Experts of a small language model.
Size: width 128, vocabulary 8192, 32.4M parameters.
Experts: 64 experts in each of 11 layers, 96 ReGLU neurons an expert, 2 picks a token, a sigmoid router, a shared expert of 128 neurons.
Training: a variant of Muon for the experts, 553M tokens, 4236 steps.
Below are experts of layer 8 (counted from 0) of a mixture-of-experts language model. Rows are named router (the router's row for the expert) and show model dimensions 0-127. Each number is 500 + 50 x the weight over its row's rms, rounded and kept within 0 to 999. Numbers have three digits each.
After each expert's rows: a language model's description of what the expert responds to. This comes from a sample of Wikipedia text that the model never trained on.

# expert 56
router:521397471481552513514469494465575537560500590401547466527451500544502574560408546533425481464432504505431415451445503495540573469511412439468510431575512470538462524423387377567421599565601504530598513502476468517504501477538482514472561449573509507509522478480508507536512542463488571499465426531474424511525545551540470456513464429532424518515554476518502505535485526466385598474440
What it handles: List and credit punctuation. Colons, dashes, commas and and in infobox fields, personnel credits and See-also lists, e.g. Event:, vocals, performer, R&B and bounce.

# expert 44
router:519423428473484571554561643505513450425421526507569453406445506488489572526478438514521488416500533524418413504487521494536513506501483504515571378585573540468438530458562458460442525445556484506529407477442546435461639466535488531447543457539524536413448537547493460526463478540418525515531453518526504534468499568494407556520482535525512593444521499475509411554520519600455540500494
What it handles: Periods and line ends. Sentence-final periods, ellipsis dots, list-number periods, line breaks, and abbreviations like etc, Jr, Mr, www.

# expert 21
router:518470479584546585609486603498500505492433530505494424463446442513523591595473389498489474449491520506470489458473441477547528397531451451499504423557493484522430505476550515450543497464563457529558429432512493467420480438514535544474533395503508539454535507519521455557476601533473519515542434558433499523466498518534346537564473515544513500431496394554577521567491570574443571433509
What it handles: Closing brackets, table cells. Closing parentheses, quotes and cell endings in tables of election results, charts and awards, such as ), "), Notes, Pts.

# expert 50
router:440437384568557589601535540473500492495481479487545456414451527573603516499452513489530448463461538564472431516445415391517488490537492469472585483490502528545428520455495531512470526476459498523510417448392482376431550561495517456447637486492529558547570470482436487638452458528492517483483402490496534479519495512573508450545503555552491562444548539529533555521479502523493586519454
What it handles: People pronouns, name ends. Subject pronouns and people nouns like he, they, women, parents, plus final pieces of personal names in narratives, e.g. An-and.

# expert 1
router:574497473401537540515445491510471562547450526483515493471547468515430607528457486470438317501428513584481442521450485489487446523557455492395523473511541539489400528453502474542502549519587508532480496502415522459407536536571500448455484471516552591437436472457478520555474526503502504553566541543449498531497525582560459405601473547587577501421516522485478484545554602451420512512484
What it handles: Mid-word name fragments. Short pieces inside foreign or rare proper names and words, often accented letters, e.g. App-en-zell, Ban-ík, Solskj-æ-r.

# expert 24
router:570414480507497519547555559545496474537535460516597447523529555511538526544523512452492474463523659460543483542492496489545512423557485450475467487488578480514428535468455499555459607577483516540584501410430462457426498478523515537455602415523564559515576413523513492529516478541440555510489474512467437425417545563636440513532490543575512541490566467435496466600514533539485529598456
What it handles: Day of date. Day-of-month digits before a month name in dates and tables, like 28 June, 17 August, plus On and weekday words.

# expert 45
router:516499467589623539546478594466547461512529515415624521488500550477588486577511423472488458502514544465482364491464470459529519467516486388521478444537596590507439530449484477537516589474516525556498447394478460430407510552469465470416491431534516521482498499531530552603504473537490470516565522506458473499392540551515452502530457472545446566468496467461442509599556575519478516458423
What it handles: Final year digits. The last digit of years and other numbers, as in 199-7 or 200-2, plus century, BC and miles.

# expert 29
router:538449471469502497502473506511486539471479547467543449431551499534437559596411522468519404446479481485406465460477461515564496451605500446476541442488534535477400581417424491496482555456544542587520437448403453543444531489448482501477539471534516579495484457481455432530530579505454526491579483504481518440426595564573477420561463602586524457366523513498450524539500543610512509468538
What it handles: Name-initial letters. Single letters or short first pieces beginning names and words, such as f, F, W, Mc, Kh, as in Beer-f-est.

# expert 46
router:549415487556561568536478559447510536592455538437559377543481472516484571512429454485454457425440532499439482488463482483474538488489429450431546477518504511516485530432543556547411490467597435521495462416438510472506473465427514529469538426600518548467563502544423465471462552488503605446503465572472463462457541521486372435509462499568448465489527461527417407486468558534460595513404
What it handles: Table column separators. Pipe separators and dividers in Markdown table headers and rows, mostly sports stats and election tables, such as Place | Prize.

# expert 3
router:536415493500551549601588600450539478530521598474508497483491522588512517611490497454496444481456545480469415500388504425390579465578473559422499434517548579490486488435512537577471469534475504509534511477485443403465527417412468550499579436524553561459551486495448515594454475504461509558573401494550562539468548541505463480557405529494493450451514518517491528528498507514430580532481
What it handles: Possessive determiners. Possessive words and endings before a noun in biographies, such as his, their, whose, my, and the 's in Nicole's.

# expert 40
router:458465470533524580472601554470547473636496530441531433482545463554489507486482437510534410522481522545521401487470428389491488504598519505475540519541625573496471574499448539541485501506526435506608496428411523456440578511408494527416547398486584510459501549473499518532479465490528424525552454577518460501507551627580497473519503512526520532496474514412491450545494578513462531433470
What it handles: Digits in numbers. Individual digits inside years, coordinates, statistics and prices, plus currency and plus signs, such as 1958, 45.0784, £, +.

# expert 22
router:497455392480512534562481524421584489485413577403504432451529549531524601546410430522414487510424520509477446556458486468512554481537506417452493413651515502502458536468425487622499542557605493552579489492503521495490505514501499525501515460573492481445510512428478437494494514556441530529495423532405491493446549533570453431512399464516485465513470497511482434506532508465432556464392
What it handles: Prepositions in names. Prepositions and linking words inside titles, names and infobox fields, such as of, in, "Headquarters:", History of, Dukes of.

# expert 52
router:498472479543518534571536499528577531634517556485530501531530496497566525555431495518429491438467638516438426479501511458510600412495442539472513540524545526458498602427500527522472535438496452512517477460531488431524539524477497467564583468502590659435493526550550534513502531463500500475572516530484500512519564570519485494609445552547528531391523540461552497603498513591381524555540
What it handles: Comparatives and quantity adjectives. Size, degree and ordinal adjectives after a or the, such as highest, large, more, first, enough, little.

# expert 34
router:543524459476516555467488505472530475473531639501553508448562526429448567539465486546454469445551575488441483427505498536501502446541472582429537533519531538491479574425456548556436520502550524571455415457488539426452543518481456492395515465587576588462491479437451413518494564544555495567557497473412516455425615494529481503545420577498547514465459509465513455587482563631457485451454
What it handles: Prefixes and compound parts. Word-initial prefixes and compound pieces, often before a hyphen, such as un, out, up, self-, anti, counter, over.

# expert 36
router:520488412504529515516503513501515419424511546463572447467493566474567564603436475462424486467513540493538382529428493481399548469563427454327563491557577505495454534443497459530454497499460538509535390465453464488465609513580510510432532425510534524490541444540450539551502549537438611528511538497526517534496493458483487443527481570582496495424463543410570467560500567472473485521471
What it handles: Table cell spaces. Spaces and numbers opening cells in sports and results tables, such as before 2016, 37, 383, after pipe separators.

# expert 61
router:508519487480522514492571580453573508452460458537535366527470515580492544552469417472376399496485576478516482422399455433519554478535480496407569503554521483443483510504513480521414588562459447523613489488442547423460521454388469561521473420484548532450474484424583521489490493615455547510467554536468472517426543490496399524514488532513523557454520538540507453538441531528482562486446
What it handles: Noun/verb stems before suffix. Word stems before s, ed or 's, e.g. office-s, challenge-d, Lufthansa-'s, and infobox labels like Coordinates, Genre, Episode.

# expert 13
router:451453498498496537581550576432583421499451531477517406510438491544458547475422478490451437508549603446468419474482456447521536504536533474537649522517547483472421556438486398551495622441470471510482495459495447421491471549527496499480495445489499602495473499516502470580417518573491546558549578533406495494467594534533405465498528557530509554423469471445546490553508552531474521421428
What it handles: Past participles after be. Past participles and -ed/-ing endings after was, is, were or be in passives, e.g. bought, operated, purchased, located.

# expert 19
router:502461458559546489575514464458594483595443504427578464457482569527474560470433504498519451380507568557417459416343522436512479439506377482489593534566553479447424525410533415537476539582481512500545463476503468384498487519433517473449531435570525527477426432512518526588495521567512492508496475498529462497498544521497468473570534490542489569443488481477453485476548525538435563447464
What it handles: Auxiliary and copular verbs. Forms of be, have and modals after a subject pronoun or noun, e.g. was, has, been, are, would.

# expert 26
router:573343321540505591584478505572560549506508569457561441482501481534455547540457583526505527484485550522506439442456439462528547489566512459371531510529507484515484568431412434560538489495508551536484409472430469483476500542509478562514560404530511580486468519452432531578497491546475507554548462513462562530508525538459423489595459511527519546503394500514515476540519549511447535480462
What it handles: Rare name fragments. Word-initial or mid-word pieces of unusual proper names and Latin taxon names, often in lists or taxoboxes, e.g. Sand-ia, bay-eri, Knight-s.

# expert 62
router:465455446476538517533543480478525407440480496487548446494491511475439550566456434448481508529506542518540431575479486423390465459572399479358510527580613547477485511433448508599458579561535503484532489446474515455467588503476457520393562432496520520489519493521462478565526542434495600530539518533499477500438537456548566380563466496544500519466551454410507507574437556481402546500515
What it handles: Date spaces and months. The space before a year after in or a day, and month names in dates, e.g. In 1967, 12 March 1945, 3 September.

# expert 51
router:489491449466447517483523515496521501470484578518547479486508511474516554547417485556429424389448506516519491505481510498523508541584496494420505482554531515446475602389459535536420521531500526557492412450447453485380577496441460513467515472557458555427532455459491423530475469482507538538589508465504516450411657577548475498527449527553484432440486564466504528572513617552382554411487
What it handles: Latin-root word beginnings. Prefixes and first pieces of longer English words, such as ad in adversary, con, dis, trans, sub, extra.

# expert 55
router:531483488513633588469477577510559463597541510427572493526529543530572566532501427501524458461467547525496335534446456498508613527486523468508514448543618511534478500464527496515507454500495469482534464468424472521477567558526448513435477389553574572490481512527568530547366494580467458491500470505511515468432530598531488494477449512553506492425450543429465457494542600520519512486393
What it handles: Digits inside numbers. Single digits within years, dates and coordinates, especially the third and fourth digits of years like 2014, 1961.

# expert 8
router:468439432466533572526500429504562535486478512516520488480602571439478567529508443434430495450474555531508437541498483411484514461508387445476538495677509451483482516458451514537478438582541500512595458439515504444488577487462508461483540449582477456536473451421467456474490511525529528501522384542442533483452562578506505458589426543591560536531481488462482383572527549487446593504461
What it handles: Prepositions and connectives. Prepositions and subordinators starting a phrase in running prose, such as of, in, at, among, because, since, especially at the time.

# expert 27
router:418481446515545587634546543502484486489460507516563384481519526558530510572428474513391462489513629464491412499487490436553546504557434484525576503543482586484499493468408476502461526480521429527510483474465550482459631501429485458520515474532494519541518541478475437636418524550464528493528510458463489505387463531554483512571466506555517565371474528495477460623490527557478485519504
What it handles: Plural and abstract nouns. Nouns ending a noun phrase before of or punctuation, often plurals or -s endings, such as matches, period, time, issues.

# expert 49
router:509451431541505514640571512476499461485461533456524469468437512487518555599458456520467434458507577498486463497448494421581547448584439486547581438529478510539430583463533443480511513492540444533526428477454480464509513422458523551481539372535494508429519503559498456562520582478480498629542453535486526502441533553510430513538517519581493549437536382578503464568526626527426508568528
What it handles: Table cell values. Cell contents in election and football tables: digits, party names, positions such as DF, MF, FW, and infobox labels.

# expert 20
router:539480431560564594603506509517465510544457483459556468448504534528523517519504469489395431471449525566477470512447527389497562489556451453468539417528519579500454509438510495588436530464531522489485445468508540428422448542448531487471638513454629570444464441470456561602505503574437486552606495563447446581494503517583528443480489496544519547518452530535517508560554526566470559551461
What it handles: Foreign word endings. Vowel-final syllable pieces inside non-English names and words, often Japanese, Spanish or Indian, like -ra, -ko, -iya, -ashi.

# expert 54
router:581506469461509572535476503521501579554513475440560422504546546453489573534501555528510457433504559547490444482493465439493544466554491406400543469532533524471424551481442478510402440533629607472517479500478515467420503557482501539428570441488600489392471509458469542628514446552438515547567510525525503582489509556623467499452495561626498499475530524548536494578499502501455503554533
What it handles: Mid-word name pieces. Inner syllables of foreign place names and words, such as Anti-gu-a, Hispan-i-ola, Can-ton-ese, epi-th-et, plus Naval, Medical.

# expert 14
router:505466428577627546693508545512492468491416466484538387434515542509547506541480429501473433492452559512536438501465489358516493429539496469525518424563506557566438523467548478499510546493472460528557379487464503491395531518467494481472578468489556504505497493489500458632515486527407487486546498518463476537435444509511464452576453493524558577426537530525529527528484519582488564514474
What it handles: Place and institution names. Final words of proper names for places and organizations, like University, County, Street, Stadium, Records, and country names such as Mexico.

# expert 33
router:545448437585519537518522492573494460494435572423550475524479518556471574519475562507483464443483454502460466550467420498472529420571432466379516466500533527444491544405494440552515502478625494519467485483514490497415499557511462581468581433477536598408477480443488603545483504544462549573588528477459495590524540527571477472529474556586539504471479419506411438499613566496445479526446
What it handles: Foreign word openings. Opening pieces of foreign, Latin or scientific names, often Romance, Slavic or Asian, such as Vi in violeta, Za, Ko, epi.

# expert 39
router:480506497451531576584522536582480453525453463546551425512418586556475579559484519470453456448456559544482443437429443393510571381500508501509591483540473465580401530478476491483453559522525464481577485482529523452478608483507509542493509431536580532532513544436526509611501612524476520564572463523402501516416480539516399454541479472527558463401512533514519559553542515522479558487521
What it handles: Sport and unit labels. Sport names in one-line biographies, measurement units and coordinate markers, such as tennis, soccer, football, km, mi, units.

# expert 16
router:482526493487502551510501538494532472451524581524470507499502538522524596555509462468440448450474548454578482472457506467565575510584482466398591483551532480469386641480517524535451500526518482492502476427445414440341534504524529599505484432504535551463583534462507469524494428564532547558507545517555522531518608571466472541483464537526539442399428597464531423510465503518409562538490
What it handles: Mid-word stem pieces. Word stems and fragments cut before a suffix, such as compil, contribut, instruct, possess, usually followed by -ed, -ion, -or.

# expert 9
router:529475417523578571587498489466563476563419513416572415511514497588510583511420447515439482485472530582470501521398472521496546452542396470477600483582565531527476530456432434563492525554610510525573508520506527471455483439505495474452540506551494563481540517545450437481498534466421534554500482506500404451469481517567452483509451464519466471464564470492496465520516539467430682467421
What it handles: Table and list separators. Column pipes, commas, semicolons and dashes that separate entries in tables and lists, especially names in sports and filmography tables.

# expert 17
router:538442416532512536585483564478565477484475583470519466542512489593541536553451495487406454473486556518474469512476425452515563508555425487459555458506509600527422479470481521499510522479511502592582481491396423488424519470517448529490603477540571601444503595469399476536421492484404526506530397531440485442461550510502460516585462617544497525484543514524583438559543545516485586517465
What it handles: Relative pronouns, connectives. Words after a comma or noun joining clauses, mainly who, which, and, that, and modals like would, could, must.

# expert 59
router:493484488487522545591492583509543527519495514475563382468535512418459621513460427467501466413455544460448439484497511478491501426519455524464525503541561572496427517481487473480459527495599511555587361474446514449394529489435487497509592474554525511474474513552484438542463523494457582493513524504496483527490513549499377448564442499549573477506526449452465516581512520566349596439426
What it handles: Table and heading breaks. Table cell pipes ending rows, heading markers such as == and ===, and final periods before line breaks.

# expert 63
router:547435473486565539565552492529477511528421542462507479513495475546434572525429489424456381501486518495466475549420479522526578472628394482411549463514516579458370583444490475575520528496626490564540452483468523441458495534527514523488520485507551607478443465463468504532500600494495518561510515496474501540498594521495496409609465536585527476400508495465450456496525544563475503538418
What it handles: Personal name pieces. Opening pieces of foreign personal names, usually surnames in tables and credits, such as Bol in Bolesan, Mil, Abdul, Mar.

# expert 42
router:508466454448512500477500583478528533456501550452549439413503556568534558569435490539473479492483626561540504548449530484521576451591447514449506400505523542482438558460524519552488535647545494523561444506479419486443563502486462552498551402465548490444513461514580493551498416522450532560501518637518471515448553566623420501504500519577510582480462524466558457534522546527444506490419
What it handles: Infobox line starts. Dashes and newlines that begin infobox or taxobox fields (- Active:, - Species:), and title words like Lieutenant, Deputy, Genus.

# expert 60
router:506387430470533544628518488450536515526461552456498453495525590450484514521514478470496503455506629527513482550450511409493530465553443476548632477632530520487460533472404457605497432585537462527567482453547501455507488513509535513486507453604494470481497480509438429498459517537467515544569425500445540503466552538597469447527437544581519508521459474420501440542604520500496568494393
What it handles: Prepositions after verbs. Prepositions and infinitive to following verbs or nouns in biographical narrative, such as honored for, due to, joined, against.

# expert 25
router:511458509508486540519574488473523470498522590489525472426486528505533519546456474474387489404482515516535430446495484433520522484513530475334510448520537533475505577449494566483425555558483489521551408467431442457430568459416567500457520402550574517392507502520454507620415502532468562445519499520437496451490540527538417502522374518610489532486442554469554485545438566534437512514468
What it handles: Word stems and adjectives. Word stems awaiting suffixes (contribut, provid, organ) and adjectives like national, international, public, plus spaces after colons or commas.

# expert 5
router:558492417533520583540540535491509487486499519484526458483459513523475571539451491558399451469482596570456483428488429473538621466546477461451552537499542512515421531390495535507458462522520504556527400484434515439429585529404485574463540450540479537468516451513512454628491491554453529536511409526481505421400586523558428489540453516545481477403477583538481489590405527535492559539509
What it handles: Title word pieces. Word endings and words inside titles of songs, films and albums, often capitalized, such as You, Love, Something, Let's.

# expert 12
router:589385429549567603538495490535474546488485538430568447464507500603443621472494540393505447521543497550458483524496415492597587523581489457393552452476526495539405548463428493518509493549537534539502462453393503439456522550496447538520519444496537634468467540476441467603500497508476547542543464492485534513490543518490487443526491539636495513447477542495514495533521558507502545521424
What it handles: Proper name fragments. Word pieces continuing personal, place and genus names after an initial fragment, like Bruce-ina, Jose-ph-ine, Carolina, Ha-q.

# expert 31
router:462453465411561511532485558530518540530501491465528400540497545558551544616452516481431504443519597575468462496442480436430597461552468513466595488536499551552432517492542491551433458477537473566500419457452476546503514439458501538535588463594496523450526489540457409457473490484542583501531513563486494455497554538499481443549402439558556481472512452453487468595493553542468683551508
What it handles: Table row delimiters. Pipes opening a new table row after a line break, table separator rows, newlines and list dashes in sports and election tables.

# expert 43
router:510426422489529564602529491499566474506476509405520513427457560503507544535441516494447477490500537551467397466434496469456485450575433458511558477524565505540406527421455469624447579548553475496512484495535481420425587465476523487453646469488466546455513485484542456503526461480448583533530499509552502439474566540536490470550374469568517534488527407510517487502489565540451639575483
What it handles: Mid-row table separators. Pipes and semicolons between numeric cells in results and statistics tables, plus months, ISBN and similar list tokens.

# expert 23
router:508487479456499515515501527582488545511455561478579517476468538515513598526408540513477403403479557606487434521487539476479512524568501433397550486490519464414388511442528505484459492502522536617487508490471454480408534514528416471508534410550528523437456437510463531530458519458426572511532486446462501588419539621597459460603434515619454489456501496465459470520514554510417464512476
What it handles: Capitalized word starts. First piece of a capitalized name or word, such as St, New, Can-terbury, Divi-zia, often in lists, tables and Thai text.

# expert 38
router:474490427546479512560560490468584474504458531492543509523484532537468541520446398496527459405376592539510414404395514488530596446558365471467543511572581538462466524480481404518469448473528533518578491475472405417526503515604583481466528461506471464521493506473522481571507480544473549537502473513447447526447576565523502511575468578579531486519471548516472465529578555521427589454503
What it handles: As and conjunctions. The word as (including as- in asylum, assuming), plus and, but, or, and articles the/a in mid-sentence prose.

# expert 18
router:511481484503602533554497535513486474570486550534587497459542512469578531495446530505403424485493566488441418484395474440422572520460540427461476473539593481513463534454475520500534550522516441493571460379495419505489591464494510450426596466569527574456494564495467472525537519519457441494540516511498520504381550636444414519560512522501494525499498566463528436550562565502451561420411
What it handles: Measurements, decimals, units. Digits, decimal points, dashes and unit words inside measurements and statistics, such as 228.31 carat, 1–2 mm, million, percent, °.

# expert 4
router:530461446455505504522498583490545523512448524496562426438468536508571598586393450548489501373518525562493493503445496389443513468520459467451543487497539586533424521482491526472473503544519424516556463407425443489406532476501445490431541398524537524413485429538491472546535460612527588486539488491535452440415563537513451464530425494559538529487436464407524448536556515571421507453506
What it handles: Section breaks, decision verbs. Blank line breaks before headings or infobox sections (== markers), plus past-tense decision verbs after a subject, such as decided, refused, tried.

# expert 41
router:482476418574560609625548557459537448488498501481518389423470492541545555563456449514393424516460545456493437468477463414548504470549543454421526489549500548445501544437505541561433515571454437477514434474398511482453545479375478492507571482453478565427514539483524520570516467553443487535510508515544418519422534508576439546581452572524512583432463537552543482527475535505467535544502
What it handles: Concrete common nouns. Common nouns after the, their or an adjective, often places, objects or systems, such as road, channel, forest, school, fund.

# expert 2
router:472479425553580527493564537467503396547503481447536496463488486508527477528522343496542458427434552527489359523404465478523592490534503504503541448532581506494507527523478481500475512438464483536501437448361508490492514525509498522385517399544563499508515502550563526482487544501494478555577413510552499531368575538566462544552485561576505557456483469469457410510500626528514488502448
What it handles: Digits in tables. Single digit tokens inside numbers, mostly in table cells, statistics, dates and counts, e.g. 1'4'0, '2'014, | '3' |.

# expert 28
router:523500405596550515507574494471579462477501611457517536482455463539480579553445475465484450479501507562468425446438440497455512463599488468394553474494547621439443550427492471532509573539545493517600417464528506477442640498514497493403577396489490564428529475505431540522519513475427511563505514505469518545523481517512448450513412533554548501495549443436563485469471587570486520530479
What it handles: Spaces in foreign names. Plain space tokens inside table cells and transliterated Arabic or Thai names, such as al-Latif al-, plus copulas like was, be.

# expert 11
router:475523463507496580504494495498526509491484465519584460524515531503564511584552449511352464408481523427464468424490458518605563416530482472391557459579486529460442560473500495544415480561560495467481428480504537458329571478426506568500580481509542512423532525494500498550564505501542525509509474477567502490439577537508491527505468567551478447333445528500528489577509519580477551511525
What it handles: Mid-word fragments. Middle or ending pieces of longer, often technical words, such as retino-path-y, pur-pos-es, Cast-ing, me-chan-ized.

# expert 47
router:529442439498588554590544513465462522473445505452513467475557549599486563499471410406502406523458520551506455536468482446539566504548442468457560450550552581520346607457484491569523505488571525552565427433440524464460458540554524460498548486491579580458486434505459425584551492531467535542498507504520512531468520525480497387552519554556520466415531542505520509482475521595526536556398
What it handles: Personal name pieces. First names and surname fragments of people in tables and prose, such as David, Kevin, Singh, Rodger-s, Wal-ton.

# expert 58
router:584436463486520544620534586505453500514443501480555477419551534481433496538462495452455469476424531507477467469473559413511557401599524412477492508512548481532442519472499464527521552503497440581506430479522466527423577501414499481504605493512541531423553521493495506612507519501394490450549443565479466450389534533544372458520390491531437549467450546441456466526487542490501476403483
What it handles: Capital-letter acronym pieces. Uppercase letter pieces of acronyms and abbreviations, such as FA, FC, UEFA, NCAA, WBC, OCLC, often in sports or codes.

# expert 6
router:500497542491559515486552533507502538558478543463606443479477572512637557539432561466470425481519575525470347453468408481532539471585448482475476403528520497476467536463502557483477513493510504460584494459468477499483607514513433557437532466537623543515518498413511500599509572507460577506515479595422470515506516556490420475541561478519457517475422447526502503590586565444473567457482
What it handles: Taxobox field colons. Colons and values in taxonomy infobox lines (Class: Insecta, Clade: Eudicots), plus digits in dates, ages and table numbers.

# expert 48
router:500463399546504566534498536526526472525406528470633478416479500601508557538405477540491492475554497557422471466461483499457530453512469454437588437481532535484435554466488453454501497505589496489468457463478453451427554458519503447435588432541481521484534478511407438453543474595412562537571509565462453491404501573506385509578497524492563484480477458402514397495515563583480517477513
What it handles: Opening brackets, quotes. Opening parentheses and quotation marks, especially before quoted speech or parenthetical qualifiers, like says: "I know, Independent (Hiranuma.

# expert 30
router:489469482484539589486523610424554441511411519429572441475494493523481524515461395542521428495454447508486350505499503449458560482522446538475597438591537594515509538493515513512488461486560446474487482555429532420473603488519426529452493446494592530478489507515564513500462479527528560581597415559522491516400563495510528419506448523543485533416430556444540490528516594486477512427455
What it handles: Year digits. Digits of four-digit years, especially the first and second digit, such as 1954, 1900, 1993, in text and office terms.